Weights of a small mixture-of-experts language model, trained from scratch on English Wikipedia.
Experts: 256 experts in each of 8 layers, 32 SwiGLU neurons an expert, 4 picks a token, a softmax router, a shared expert of 64 neurons.
Below are experts of layer 5 (counted from 0) of a mixture-of-experts language model. Rows are named router (the router's row for the expert), gate (a neuron's input weights, with its number), up (a neuron's input weights, with its number) and show model dimensions 0-127. Each number is 500 + 50 x the weight over its row's rms, rounded and kept within 0 to 999. Numbers have three digits each.
Before each expert's rows: a language model's description of what the expert responds to. This comes from a sample of Wikipedia text that the model never trained on.

# expert 14
What it handles: Pipe or line break opening a new numbered row in track lists, episode tables and rankings, such as "| 2. | "Burn"".
router:475510519526470507470501474590469591531444419458451494485494571427489451467437459502491509495554565425505567501516481446510496447498516471458590407448608463508542521475414524530449520577531598503516576582555458550525406475405443517500555507452519559492390527466549491569514442610552467498499455493478445509442528513518568632559522507563564498539598512536549455489533439528544412535550
gate0:510455482480495553480473497441511628476511515526481378437521505451583485487456473519513455493578454537522504504586528458476456534535482401540498434535452496531433478410519506475492506473505578502450580546483461449494443444362462489443505454472470597483488511575562484541483476473524357474561490523454598421507475475511453554456489503542500483502481464527396413588548510554400506592395
up0:538552520506513412472525593607490403487497504406488560507518541485447498598525519435498540493466522464474441501482507536528452516505556490521582569515479539469453560576408555508469525501486535455596502557477541566523466463679585506490562529506523443568489452440446458540464432470458502547442496493453398596485509497590473434502476447547489577380535482424464561471510481505524504539574
gate1:547464468454545551578484480564494395479596457507471453522543427457463453581565494498504536480536429481416456469405447460449482507545422407501454517432506502538526558543375537634458506547445476452451488509554592511525484570480415479516460457591473491544506509533481401551501533475471587510524463587470448519530553485437555515431440512497496513517454483492496575590596495467442438445496
up1:411547470516565528463573508487496560413414551483463402421434498509543549485509461486446570381406477578474455551542456491545528496539606523427487601495526469517387557575421438463536532451573502465501443466498479502534497500539509456569531511416451536531512530443524468474585552545478467529522488446533501491450476460484509653493466519521545470505550502515616434507487476413429536490467

# expert 38
What it handles: Pipe after the first cell of statistical table rows, such as census years, phoneme tables and category rows, plus number commas.
router:464474433532530597477469524557520524601457466508414526535367576494538555464455487429552529456549505438533518548539426522523460459352537477421565543472480434453553550557450438556439457539508524556570496596474468471573463458557475492529511411477486469524417551500425463572571448522492532573474443437520456438432486521476565522500542484471563447490533486461490450471526414535576455440499
gate0:522500437496427514581466554551479523585438455469552520488517477431516526499534585503493483478520511475519455497558531553441450509478458461429410565538557530579346545523575475492467504585529519506564503448510462526533431374458502465484453415543637471443503562525516545555456516467524427498625475475472498493562522523501522483510444474532429491570615479495475564511579502598555552573512
up0:482445383559420538543487509594474509626435423462539469502524461381533569497547557486517514449516506466502445441552493505436467542463497430436430563548573512527385533522544487505507462570511483496526443450485500485521494390465491471518466410570573422497480541520514464543414514454514422463617500498493521514514472516522512435494475483530393480500590475519408518531602450571570530527536
gate1:467483459474473544535449534496497482589501402428544503371539489487512456568464557553441403584521458515475490452431432409422533548463510532463513456498545424578454504516504515412520474497630512524507453496455553495516427524550454561362429495515482549456514518537514497477597362541468447423477522494445485518455535549493526574467502428598547509575461492475460462514548483517587488501501
up1:503446491509513476497482467544453491438585562556435512499463478466532546539615445515520515457525487455476550607544563526558450413509424577475461513499521534499551501521464513560421520574365468470461525484542427478468581457441532487607540480485412390500526461501504509512451553453554558638532440543596481522520478483531483450551471547381481482416426473469591555508478553470460489469466

# expert 8
What it handles: Middle and end pieces of English place and surname words, such as Som-ers-et, Charl-ott-esville, Sell-ers, plus West, East, York.
router:510484496380560538531526485444436580454517557557436626577465459479458528561475426588453549508536416573585464477451585473511529472566373532525604440554540468554525548464551494553462509450481517537499527537501553491525430498506560474430438527533526526487528490577498490486556472558486498576506495416426580514492412567571487538475599434468566545437456535517443547473464493474494530458471
gate0:492447486472562398490590540509546560532494458638472483475528425486565442486500469482492451428471469431457523477495491491485492532556605397484498510438544523459573556488452469474421457554550458446513532530579512566566550523443638485575531463526526540441464448470540493441467471403471514520467540472581540545463525559432498564495515499507646523463547554509568540523441423543579440523522
up0:507483561600488534510454529493576500470478500445554498544406626522478515412517522516552469551557563556483466533463584498569524472471465485507485552542430531442420400487487525468550571522437541529537450448472462491453442506583432524538482456433509476638463608556509464543508496494564419521540489484392404500479424519514442469475457537489376476480456426443441448549534561474460454473516
gate1:531585526495537501492601542447481518452496559520537516496515443454560441472580607505593494471564438479571514513389552474489470483488429450518536499445565515641440457441549405517481485488496388557567458456523478440497511498446483578470510594626539525467465496528371457518480467523528517502491503441612485528522431451554547573427483467505446505487461448550493519505543461567451499462459
up1:481493428464401451514452454593413524498491486547501516543510469471420546500504511522418503550363485401436395506473524531525563455469483444467546516499499529512508552542456483508478398517521548581485459476565565492458366443473539488597427500493512492551506465497581415521455470515489448484478506508443546444498514468460420552480531505409580419452566475558598466551540610564544496468539

# expert 52
What it handles: Opening prefixes and stems of longer formal words, such as in, pro, re, over, under, suf in sufficient, proximity, undertaken.
router:486480455436442530549570454535525461438503561514423463543501497495462486461513522400523577487483492529419421436490480452492531605497531514559461570457594479535438529524578465531489456443492471586527596474555500482462502565450499474475463581566550496522508362454508525531540490496531469570513529421577508392448435437518445516541516532469393387501503568405515514553454591422488449513468
gate0:510536498439389515489621551528471490447533455572471504490514498561629545495498497416479559569571522515510519427548490504406489478438526453441470563522521407508527493551480540446464435374495450459476541495526512474526574549432402374465445555579499517505501491429501499502521529421463417462423497495449499551430640466444560500463564518450433516519545484497543510470470549519474515464561
up0:570455409385542531446550489508458485507472493536598510569493490460532481510507471517551520524669430510486526457512514526459460446505520531519615565423523447404451468602503533453550530563426526564514489505450576475551484469454512486353437481495394537534528500433509489500441508434492502529463376447503544520485540461581415452492503506460490486572538576570483514469562546497465490542485
gate1:474510567568428569496553541563527487505443449459485488515455448461501566503512557527554498466476532561504515423600542484403425520509466457404483493456552541509470488483515493490587455563550543529466563495456475509504412504482464502578521485484493508481520508499478509490422381441542420505438600515594388399502363485511417434505425622558537558512450553405505549532521527468512535463516
up1:491521460518434553516530533534502451497452425506427490545491496580496527412525510547573466562549490507496600468477693506434496496502529534454574523492561562545463535494429584540618478566464560467558519485437440456476440436406517563432502496442512543518494548519500523589564525544554475453437593395517523481466365505478505569580523543506510424486491509481464470510491582494513491478463

# expert 57
What it handles: Capital letter starting a proper-noun word or abbreviation after the, dash or comma: Rijksmonument, Civil Rights, D.C., U.S., R&B.
router:464408563474490551549372461512544453434486496534506602552488488526554551530535528483531502609462432445515508506402509579534504529545541541514592387398468452552541559567450487529465444580445570521519523497465491444491503497530498542482467467549523531578571477428504425591466450412525533408502502449429429445435509502539428519529526529457607465536514515485556459589535540476458532456475
gate0:554526418446484509568500531481544562472490444552459413575541475431472437548529559574440444537534405513504487448473553554562514530601482487497533566468388513561487575560448514453505562493488497424592489500429491497463448554413510467553416544487541501490487581601444576517446440499471494478530540503565504529473376528516553484504551509414454611491484566489540560487492545598493535436459
up0:490526444547472456524452469489550486446536461518593432484571445631477549431515459509477511556531497431531428550497556517460471418460495533527396373497453524594462541508465473519584456517488583461482524533552535524466450537492533585576504543536568572389491509586533485470527537524536439540535446447508583437433527439563506496477439559411416573487580528533490446481458468517522447435546
gate1:444409509497531492565486543569507540538454447498457555412545556565468458431523522514510470587484482490505519470528384528455506482453510562531466404520592405522576518549512556501508433375453486476522449464369493354454588550550562548492466580521570546489521489573513510582528392563527458467442561553420475466503516524471468462476436544483499488444497516534510540495508585506529514513554
up1:579430429525471470472392581583502476519475541471535466451443338485559564505396412403603415436473523529466522461528505474461443491537460518489431443501498445553623550469432559498475549527488486559609570567520492514488402473515504497475529519547552507510483515442474487554451421561488425478489503513520454433584520507493524493522432519489580474484432453447516496523571464457463552510497

# expert 32
What it handles: Pipe separators after team or player names in sports league standings and squad tables, followed by numbers like points or dates.
router:501407454480600491574551481556435550435526512473554522488404531466399509465550562476457503487532536426407498472528411508457549452479519560470534490458468450466547496530493459498539469544488560510580493593529465456524359531503414563512482447410407549486502412568473431571434409499497460517510459485570506529428511564469574559513542451532562511451466514557515537422531428584542462483529
gate0:468546464405478556430450493639567523560517502568506514516489491495557560569567481497503564509484442582528499469538523439556465500433510557505483421538522486493525450586539403457477469545554501475465557567537505429518509483489542553405454403565512490544482549486487477463506549490503521457540426617577431475510476382426569548507422518527566529561496518615489454591536555583555509481481
up0:492512489428521613500469455683502531562452454539505477514514487505479591562552468496491531529497447531550514444472436482544463504433457557499534425495530475519573459539534417467492439493518437467476528551529527481530476467452581551482397486579459543574510534435538429498451532544514533475535450546543467454512537428438508557493449493540536565670531434601480414544534498546549464459407
gate1:542488519500525452514529534541471477427437504515596451453477422567532480542539521511433445476451529533560456437419473445431509592569522563499444494511485403545515524480553551556493614537534567375547418510537595523545471534587491522551418489500500463491544525505529420410508435391505499502487458496544481591464529586391439555479416430520500504449526500572450533555531492495540541519432
up1:506548589549441559524437548454504502442447436473563580474445505475530469470522498436457554485546497520572532418530550528487482661492578459510521531471405460536517484540576497439485564423485535415477469507527502594545431521566524578523417501411524507469506562485486521470520445436450413480431534371528514503445454557417437549438490488552482510425565476554471474518527413489570482444476

# expert 13
What it handles: Accented letters and name fragments in foreign personal or place names, like ị in Vietnamese, ā, ł, Thai script, plus Rob, Raj, Mac.
router:565435451367426463597528420540536503445482410413533492497515582485474589572548459512562577488563496495488543518604482487569582389475469501425531501440442506451401485475532554517444472428536505430494528564442457515480469515478527502501466534464484448517459482550411488542531436516456443534405472532549532462412421570486491437542566505467446478464577540561530502496484438514417520497511
gate0:590453473523425499442441479570528590491398538468482398540442345550526473502419509470480499529516497411475500496465483545438398469513485470532482567575521552507571500525515566464420450534504559572541471452522515512484581457544446489476484438594494437505533491514472513441522515469460494470565587475536531444590571501482493468483545492476426479525521513561496508614511596495546470615394
up0:553531379501438490487546559431626501441504542503454555387432441526530516488458491456494517493510529472537566432467486518532500460382531526509454494480473526439481506449367488452450431396474572507606513525589492465467508504537448485464474495531561424467467499518505538617409504604542487440491451514549551554544570488457509466437464514440574407524516439512465440439546450512531481485449
gate1:488461529472493448573347446552547468479449565483502496602503495410531437559392414567501515491565476440529470454528550555414398437478494411517505537471491544547434512453599503496555514474579516527569514593507546459556544504451453470533519514433587504571540503491403537506466418400482495471505498513464499551494483410529466529502427495564399516424524491454533568496543471486554532496499
up1:496535542522510476439586518462479571514523487474506499439508558610466520406608625507542508520462501605457562500467417396588558518543506566476546480480524430471533495550432522484520482509445555509514411457584515586421480550510562516448451505599423507512528561604583462500473525521498537521534547485558466450462491590396564429518531478478575501554477453474451574530510518480525437477468

# expert 48
What it handles: Bullet dashes and table pipes opening a new line in lists, tables and headings, plus = and === markers and † symbols.
router:476487499430528581529500533566517487528474471482533440473447577474510532436458500494494481466536485464421570532469427493499476400513412475391558525510440481524564514565440452590428467558481635564543533541499558533524502409482456534541555475513474537471434579451492438574467389544497497583486439498508502545496552509499561467517479488518637459507526460485448543429437369560540417499437
gate0:583529557453534566528480501459491495503520471515464531521431578506435514507496471371539500456498498569582516481542495613543457552399458471462475495491499543527481553395493505455475472536580506475434553541616527421427466590441594516481493551474514474539634495526504412468507446536484450439572476575411525456612509478575481577547551513510516473482491521450602532502557534482545556464478
up0:522497465537437413453426562464521552473489533572496540547477387526482497469458521563417548523493580473432402545453514469534513490500544513509446541488547449529414505541535545555516538460428494496436453503495459619518560462544404496488510456464639434447436493552516523509425530468492522461455545539647452581415491553446517440487472469459502524446546504412455475546492558553506422597491
gate1:520569465595496550499511546544510431508482488603453580508485468491430489512489532522517449491456473456483473595496530493523529477476458490472520466468448437552441461444504536490498596512483560398444469461518549526543594483440568521558467597544485505535468514385482412570547502447440533539507502359505423485456433505526417444463535486537504490633589411531471522502435467451569527450390
up1:515568592526526417491573436518462476453515496494511548534463542518428507510478509584536457401442501522459512547515600526484508495484469562535494387449435412502430443358512530494543462506476557455505507531475467506466493521418474466462452456481444565561452448490606519594552516548427446539467490376437490499569549539511480508486453598467601432518515439524496426498439453517528567406479

# expert 1
What it handles: Opening pieces of common English words split by the tokenizer, like al(ive), mar(ry), man(age), real, diffic(ult), after articles or pronouns.
router:410482540547526554510492536570486437463531457581452550547577482486508491463447435448543555506464426537427554514530553511513459576515468561514546596465575505525458612429508399513498446472446517473489568463559566480460463569469463435471459580528538513531493406542515572549537468536543481474528513466548485428519386506463445542506470548457531478479558539484457385604548640443438492490541
gate0:547474567584453580468560522465537453467448575439468523512512496508452453526525502428600508505470432563556553535431520523438597409523495452510559478527545543389459443500566596497482440595570506491525507534494456583470542497515488560539421505522479516403497466496525525544494542587575494497451387403467525486536474520510452424531481431482383484530492447440468449542465566548538569541574
up0:482496480440570514494530514381434519537555471464511411493574485469509438546462458517502503459547542455485490490539581490406476498446530552477443587507492537594513605479493493447444452495419498435471524439446540474593500488524541445438466412492444476454485383481548541439396436507549442551510587468577451526490498537505426501536573582509472544562418565436493526435496507425467461396555
gate1:449508558467538445587431532496487488495505516522576366483545519546508496547578518495543435473499558494457515491552445497481405463525430513529531582439581471480510566515612492497548461453502553355435547495510499558462470527453428471481525566454504542356476515458549500543564540449474439534496477497489524468524538441464439371476489519473422557402539542533536460410455551441552429520467
up1:491379575557562427435493497516506414428560583554490445421534495563354526521510495488478491526421501498419484528478502551426544501568483445502527552458563577467459519521517476522538500444563465429448503488533516514497499446398398509518436495544521519485458466420544492478550489554465488518497398511404427452502484507501587515594551537497426590491511456482486502570521583418517453563584

# expert 20
What it handles: Final word pieces of personal surnames and place names, often foreign, such as Clar-ke, Pau-ley, Désormeau-x, Coll-art.
router:450470566414565493428464518501415500467485541490532615445519457459493536467381461500475565476548450478515519504480522475468544505574449557585493415575521396555501489428558497529513509429560531498494479528538563570488438485488453412463439548465491527475442445575500543495545486611490475509482494445503610468504369562548473505475513464503570577459518539453434497462520561353530552535446
gate0:504564520434537499598491413559543496531478491509463481519530544420578513450518497568484430515535546594533521460507473496505488526524489585507527485465437614496480523504481562541398501541543473527543590564430449578583408539460625424546491426468505574426469518531542516506476517508534470482436531439535551490530544595648445511510437566495491421580446452477450489520460556525533467426547
up0:481467488526503530407559519492490491463526504520534496508379545585504541551470495426562496471448576535506519517555517531537523478512510487461500588511504553448581377439443560472525483450463410489456450493526590539427528402545472564386545547544510404562497429536491495533580523490414371481593563483471526483525498430489462524488441508573495587399511537591535493540527456532515490507410
gate1:373537492486475505554543571467559487475475532604476555487501591493467416463491464477498523576470523513520476406468472518501413515492493448580577494500400507464495552510435457555467563524569523428597436438478495506519464524502460497508419458481490523533533442479486536430535486528418498581522500538497546537501438422560449368379547504534454626509476510518593447523459553558431558438533
up1:527471446522590483480572494543577473485513545489520473509501491469423472548485517600488540515502617412451465486438444489448494423494466511404450481472480571607533418579476497485481521513404516475432588547516567446505509479543451558520546534523478454461436488496471481556442451443503493421462474566524489463415519528458522546575479474437597477441520394495508456631523406515505540590400

# expert 41
What it handles: Capital letters inside acronyms and codes, e.g. IST, CEST, IUCN, ARIA, and compass letters N, S, E in coordinates.
router:498466558484549524551448492505454563513536452465545522499457540555550566538546521523446469558508511460466434568425478478453556596544527562544592468474399493504455541603543569586592497504553508508570470535437451491442468567529455593523445471512492444553449458471481481617479442489451478477507565487420444457468344529470581439529560525545574454505434465522604510531546553444499495473523
gate0:410526550531539451527468529531489473432472488514482427527421493585454515544479487474516462427416455412541481479559401473430474514365539508537522538475438429456477496457523517576459581405527507411440437446514415550465488457526475533436459500497509493452498543437456567600521531456495545426525605506435509450439448522530571498565495516549439445566576478553466482392454551490581545481503
up0:463425574486496495535429530591476629506546466499661450478523431533467458424535490490575495477491448407475505507509487473459519540432483484427534514504452504503489499484562529467420524501455486449449461481524469463495525514454528591465524478441524577475497530584576419466497528466457514493457510456615567524574478633577462498478522489441509584458457388590500424474441544522583444455495
gate1:441407405513576478586546471416443566546526466497381448429564521513522537531553516478518479449510453462447475572592454368491375476508537512445392474471461485543493379499590550495564497532577514562467440527436500461489511479491501514485467472494447631517460470524524494459567475459503458546487453516441508526551487495496515514502437506455523452408533462519541499526499398448428510516419
up1:562510696505426501449563494578460396517578532548571451489469451484449491489449473542509516528473536471501578512491442610488500546488479433514522531509586571481536571481491489505427421431428441426492567509514525463501465494532432371560555526510539458486460466523564513474453479467453511499492561557469564514458487469532485439417578486577449431492513486493453476470516574477598513433582

# expert 39
What it handles: Single capital letter starting a name or word, especially M, often after dashes, pipes or quotes: Maskara, Mannath, B.Div., Ghostface.
router:501410543490432492511389485540500454524498521510505563547474473547537538465565567503551496622454512473552525539433515528493477480543535539535565380424454485564571545501504538509474490578484555540549519579508449457442513487454495479447454440489534543573518490391429477609472378517452537430495515488376479473435435541475460427528505569500558426492487524521575422506566565543510495402552
gate0:548362372553540528493481442486425445454425475477485520506541446494598475526470489534449465557562528568565475482488441423531507516498493530486497486501432542438584595561440540502527487487491516514482531545545571465509525439457520502593473481544446476503532483513502523430418550475444549509528443439501520483526399511478462435559488504518494487488421382589507483562439517526681454546418
up0:523572636512563504582592447445529459521552458521512501508467461507496566516580462568508509469510541434480500610489515468453514475431477453560582543513498580462524525438486560541494570425464467375498536522468389531472546547435578455527524495458461488504456568520588524509486581629500409485440560474530508512469553531485416470482566569590487505537483530487467441447472565508574550548542
gate1:498417373504406568533447472430565524496519430459486602525562408557524465519442477492557444546552505454491486488489513402445449440428613547514450500528397551584506465422481579430510489524487554480494521490490517463604519557441444552516490539528438519608568486448404532500511464580584478490402500473558567490554457491562506437535482561458546478531530487458496490486510518461516504522437
up1:565589530459522570581557442455498499476601459489479467604446476431459511490488496534451558555525449526487554543417543556525505521563531486517581581364446515447450383465471463499500489429521495476505475464533542513400464474463497486463519626479503470575441529434494480560436474611455455455435458468601467515401462514509522472427600482521475489571552453543512459545500524516483440464490

# expert 49
What it handles: Second syllable piece right after a capital-letter start in proper names, like C-ow-boys, D-ub-ois, Des M-oin-es, C-ann-ing.
router:568519511415478544535447413434462548451476390444514531489494552422424502490562463436630541386547417518567501476552497428505529473568513499489550443456409478489472501483575439575544507470558548429505479562448550536495478486435572538537426590561536544461509438522440518453507508447501425608452577450508519455409492569509504499469488392461463516482479480435507542478512530556491529480557
gate0:519429484487488513467551467573472474473512523496525389542479431571467542523556414544478526560556545490453535562572465503491541546535414446462487528505514428574521491505588563612520486466433556514485590400448508490467441489534482560525532579569589478550529500523624522497505423457529508533441538539385525484499497483487457548394603470423557492415505466536454493450520577560482592478465
up0:461428652453423439514481462541488428497536517506547414601455499540453503564464422458512516545493541543463428492523494516512511539560360463484424538527424464548594536475516519456472462467467600584473485438487555519424488593480407535526542625503556571560506538510587502499528465536471478522538562456556521468521459539453501381493464515476496486524532576473566576520522473553481511463527
gate1:519647466425483440559515508569513547573525441536522442657503607446478387531509501504490557513531444503484483474508594554552482529482448518467540497425468526545449582565518564482544511499522460528493486506419457474445540600409422505540469542452481583514549483473459463474471557458465545521530487504598422460469486412521549423611548556463512466529516472515531470498479391506538513531531
up1:608432419510505507481444483521515426520418523422466436503491445489567507522463544456472518499545559537433604497454513518539504425510455514517565480506477557409448515518457484438534491493520517499514493452480552488423540416502462511440460514565423454584539602639577504540420438496527476524567508603484441523515452485443525497468412456499406472458527453439471559514550433475453462367426

# expert 43
What it handles: Numeric tokens in durations, coordinates, lengths and counts, such as 43 in 43:50, 29 in 30°40′29″, century ordinals.
router:504576588561565577477483585474502536441546498471537519470453432505587500492420590502419589565458491548474565493461466466544507414545560523544489487454583429451526459523583499414508577497576537472573557510546518475526530477451514537548498495509535518593481400522445500582521459608417455492414547496496527572568419429528521510572424578501545486492468450474592481526497550463507553475517
gate0:597534554450538539488553528516441520495517460486434507531477481575496506526568461543497536582417383491510515432524532490423534445590413478438534536462512455415518425397431515607461484500497552539582508421464406486489410494517534491448562585443533490562435529505496445436548511521568599487543597499520533501513468432583488575486525546423596518537482560521534501508546552493526557520456
up0:459518554500580547581574592480479605543521485533484481445511475421490419564543577419477482503522443397411484485493482483557503440452505505510485589547417512447432461433590544512516543491518486504485495458455456487545532564504627473505494530559503501575571453446473560531482550490517512606439582576467450516513416435463563489442458425523512494486464574403534549489559504515431497439581
gate1:510512480569520481571439448426536511450537527516562422579456590531526593544493470523432481539536503446500506466532499487449507425495515455619461494431523607600475547514492464451497533505508514468488462446534504493476582557566441486437484452484606502470436399519505540443562511525507540550503547467588559474516504530456405535486654478466538534431495473438566519433509574390548424551479
up1:569492512522485451430516525424493511440529576509486467554526480535537446533522497491475513531535426532453593558503535486491476507456482412537500526566576570580444561481458508489545507491550500606536456501491462482444503491599613517449459518533592507437450460485458472436421568609587543477588505493502519536469271487539467490459551408443475501488493490496475544456477566458515474571511

# expert 59
What it handles: Number tokens, especially final year digits after 199 or 200 and list numbers like 16., 22., plus ISBN parts.
router:534602561553564510464444561528475485471550513486556546456417526532595530467482529553389535517495513512474509446458445485552518448523490500504553474430552412457624532505500486533549563543538558528563520593568470449519516449478459565557501574448559463572427405553443482508553455586468440414468579466477579520577468519468576508523449549491559517463447417523581490447528510436534583464489
gate0:578552461593463482519404559493535458466440441548556501614478441459576470539490509571497536514482490531475497472477471448596494620581478527510549475451478483524507522535602637550573439488552493544536524581523525436533486491480484513468527615542523520498476493438529516473588504492508544496490447529466491491539401417498517485491562505474488457565601370496587548541541417557539558465450
up0:459545421481490479456547439541391555569442497562563481533428608452468479478531456453485484541471473498453484456467560514530547447469538558505539548479485441527510489494487422551569555607477542451487482441514550532465581518419426480496504468583436543481440626451489525489487504426475462559542500482469486449564462574572497591537468525504411410546505538542450577420576589576519415533523
gate1:587507512535400428564571450527447494536417514457501511464579462499530590522486617474563536469581358508487463489573510498577542568469493470449418519475464606465542397575578504506573512541557471541499548511613503431468451514517488525482518482494556443618492537455501518476454582543527504529429569502507550512545477517544563533467467545495563508543495484520519486416562513468518516484389
up1:560526499546416403442525486508479448447474501542466485529526498542554581501474537464495551449570427519536507461563528492499498561468494467444428499422413669473515420578584552493610395517530464528501518524527520466484577496549551425511537476478550502541531483486449447529493563564518477472472596535458621469580554518576494518469416535533564461542484502576424415449544538489506484461436

# expert 22
What it handles: Digits after a decimal point, degree sign or currency symbol in densities, coordinates, percentages and lap times, such as 45.82, 84°02′.
router:459593533544541578521422625502520554513494468525568534483415461454581516448455499495409548516542473439471558483490444481541514460525633545572471496432516445499467432548550541446570578493541473442578493476482531479496563520421495589558461496553551440492508441522429457587555421552436474492446623546492542477553469426470544469516463537535534486472448424494529462528540586449553524509556
gate0:500496506502512521478495497514533493460541395444544475548498387532503532397489420408574518496473483449547537546414465502456390553571554518484477465493449467464376466477461547490515512368505473492458495492402443519486559482597469469580541545534480465483470570486556531432545521445485637465398465466389590522469478441443507470429507475489466528465582486471547453484488467423466494452483
up0:514524493561471553542518474420528544537573565567424505468508569485522475532509564606513498530521497490469428458561524517539589453434528520506545480591486564464549450505519417545507439589549507513515494515511495517473495603486421504410439510429453473462483542457436456552531600552491449449555571514608448461545441522530491502498490436501479387480426507438594591526523454628537590543500
gate1:575412468418480478561495517517447498498438552468478521475651424390547439469531499480506519511543478439550543483543572436460551545545515572515452525466483489612415481504473613502569537525467568483513522561483401505530526538515489576457545589444463432520450560409489552457528447417499454451535517442536534578558605558485525508532560494500446434559435509468492525559542516450545475548508
up1:416493564526509473471509429336501543441529471525474537515443494611487467559534426473478473602450430543416490459607584464554505439502568556545506530528509609522480459442525525604542470491537454450516507502569487485536506541582501571546488396513502520573590524501576496469572512550439397528457475436458472468458441426498467508458507524456546407526513504454546501456487498567507537468541

# expert 36
What it handles: First piece of a split word, often a Latin prefix or opening syllable, such as re, co, di, sub, pre, super, as in co-al, repe-ated.
router:452447556514478532511421547536472449450530548425465402525584396412434534531585572409544582453480468559486496529511510494527517614522570579552512496505534465446467585446506472536498568483576527557478529464497521480464550517482508485562467567496564412504458426580457508499572418473550473544438519487541454450424460473451479528467511506524438505427478533456510536535533622434472394424456
gate0:517536601497578590514546524502533496485509563538504515569422494555540484492485467444419574521627481460476495487488512536513513504443588402520496529514554474448484454534498520458566359467579438526545388506517562519432505555514459547494471442468589445493547610420508488537500537434494469505460522472548557554540522504364460537471465587565418494502396499495454440438546528465540551486507
up0:595447491471439454460590542546391581461495406476527470486501478500467514531466473543547427496468545485566458530434423495467577439567561556527577517464477532551543522455495444408566619510511533472411532519480445457467554471461482507487547541476492586511471504527553490495544439506489500525547513547376454482502503548485586511559416498473515591492625451550551527598492427443479462548586
gate1:537604518555423486400399466458472437465404404527495451491471470460499429469402483474460514418600500472497545536457524566487421476512483568442474458489471527514583545463552457495499445484555553506469480524491490473495497599538473482520474487466377400473628505538445518490483474434536514461416461414562474489466470453525450411502485523521524437418533505542418599549504483466598506502497
up1:488528542524533474523439455506489497400469517470509533486463475464463423508554485581527467506483565459540479546552485459560431428489389498489524455570476528481516534495547442591517596467523521448589407524404556509498443554442476543504394558470585485495415611506531464415472613517558475498410494467391448559485583500561527494483412476515458513444445458610465544514531524499579519513476

# expert 4
What it handles: Final pieces of capitalized abbreviations and military or political titles, such as V-ice President, HMS, Army Group, GNP.
router:585544435423504496521361482480558533509495463448566490461498484479439525509586493546482485528473485495496434469516420510431538470495412467471520431589514537524424539440589536508536521498503491471476577583387418502531530497440540471525561480477505458501457569582481345566485494467460511505506407459472437530476614502546527461520436485490590477480431500484450525533458478641449465493569
gate0:381508510581508510514458607547516555586362462473527399514474443453564528460497434444490530484533507465507573542442511530391486519489540483491505446558479497431572499444431470489505448475437493470521475453460443460456586571471537567492497396534431442509483538564425471459423534466419546485441497520503566516522486532483539566493538494528526480475485561549491489641412396545479502577483
up0:477469490621492453504553584605409501626471464434521474546526500524518575486505491483552494591541507507513582472501538524435477455378473523431545413585452459530588462493515484587507452427537561526556526470460519519499443551478544553520567507513515552542449522564439543428464466490481566526452495531472523458531467602597462480521511465447517407496429572512548402481442471471454585461487
gate1:516495464413523563487447516491547500540452468435493424468539498518412501479513551338501516432559429520408531554541506600488427483498539521488514416493525481545514512493592558531425474525513466510515561417550452494443557564569567500519533522466536547515488494471453488489517457550436484492480547439471605471500499511540523441515545638503486414612578536548496551505371445563576530540445
up1:562507451535417498459591545484447477501519595564566524551482498498554563581504499598511436477517504423609504489475458457450515469479434491441434526563502495531499546470416475570462477459475540449468485553430515502536473498472439436551527441428414439455428540588518538483472510466435526559529512531537457516455473437450572525458526429469484672439465533562499414501601552432463432515524

# expert 6
What it handles: Table pipes and rank or competition words in sports and chart text, such as Top, Round, Best, Week, #, Set.
router:503507425465454527496540469512423553519425415384501591401551468460436523523526474465504457536541563456439553438568386566525544441440541514482555369511502481571429484527434527516509469443590443440469537569488447494565442501488485511512575452485548488566487590543528455562425417466487493505476472581517495538472544515526517576576531575431537461542501480515396527462446445533514515442517
gate0:446492531447462538474525512527527490542408585471461489557573481431458517489454553461478493509538570457553460549445460562468535559550520504430451486495544474461485556394514557570447453521452442511422422439436580500531526492541458439476445479498347425415464453515546524501401529472484614502568513513490442527526635471501509502443513503478565451443548494423447529557568540515454594453449
up0:431525471585499481446479593484523539535480536561498573454521550500592443480456395489581520453390491485501466474521566389441546564423556576556497505570550521479465433442526503488507516488547401546550506540511484534561445500469482517517530453459482495540567550502478515501508501459509532486511518354497520472581501537539408536611534483436487420589435524532571503395504589493602482468527
gate1:565483519526528537434462567521476527524485425492484493413394441360448471507532508479590509489587520570464510540446466459589514483459435462497457587436402389457461450556550535528627515546507496454405565485526482428512457483525465534500473562558410572506551506481507495518499522460553533480448497559488424533466395513564559468493571522460544533492577525484484607428522445514478458484517
up1:503456487588539475404492592519503571565499551522431511457425495470508530461486477482628497535570528593455446517527531455534415501417481472524506567522549427441487451590534518531569529549483460567476460462536406418556384495494503524434456480563387529530622518463463434474503514454503509496482476520475397533506413438484540451589505473511483480447535498507427551438527385509463488493517

# expert 50
What it handles: Word-final pieces such as ell, ill, all, ald inside words and names, like sat-ell-ite, Montic-ell-o, chanc-ell-or, Rothsch-ild.
router:485456481495560530442475459415491549471491534511462599496470466473404553470422417483406556535556507550541570457456456541531539501571482581573507499539463424569598443435423545528478488407446504474427494538559561534537414475508511458544498469555552573443394390503465436415506514493532425553537444529492546412499509575535444566411492531514571510427502514465522498505544530421517502517498
gate0:600490570547473470549511494415558490545400452452538549506497516502548504625506448551577532492511474561465563487567491535375540515538552467565422544421501418564484504528482532528596504568512476467547479426537519545564483457482479422542443511449507548448504516441516452422511532519479471484464518473486473429485511487476517562517435484550523367399462551399409437611478560439485505510473
up0:554462511519572528540522589446567468517500418471525448568404547472516490505493466536564497535493492431457503389469520575487521514499493488546441521458475503469478427514483523530472504563597545446503419501463555582522474525495444436512504503577525590574448549528455394461562538435538508509514545437515508457500466551582497424522543429631415424522522579384443590585444499554517479501565
gate1:511527435483570574454424475489548498527530482582486411444406532520451447460565490490583494469508514488514507458606544499503418490546424434512482489527471516589473462550460514491500442378495541441486600530524487530519524510472432398476493527486439553496395556524545495589460493575561514482474562522388587511444398580497481440514487503509530480478494549594488568472530428527582582470424
up1:526505445474482496540536473431536464454483473561508548495486493457486431526447439560521623497572559495563525509572542485496494392502482488410499490522507540533461581362523498520539546583500512558536641539458437437555535579470438482527552485460447488531553440334563613424501439489562458488527504460524507526530469550507468580450480552614491499461434510475514453471483485561524517481448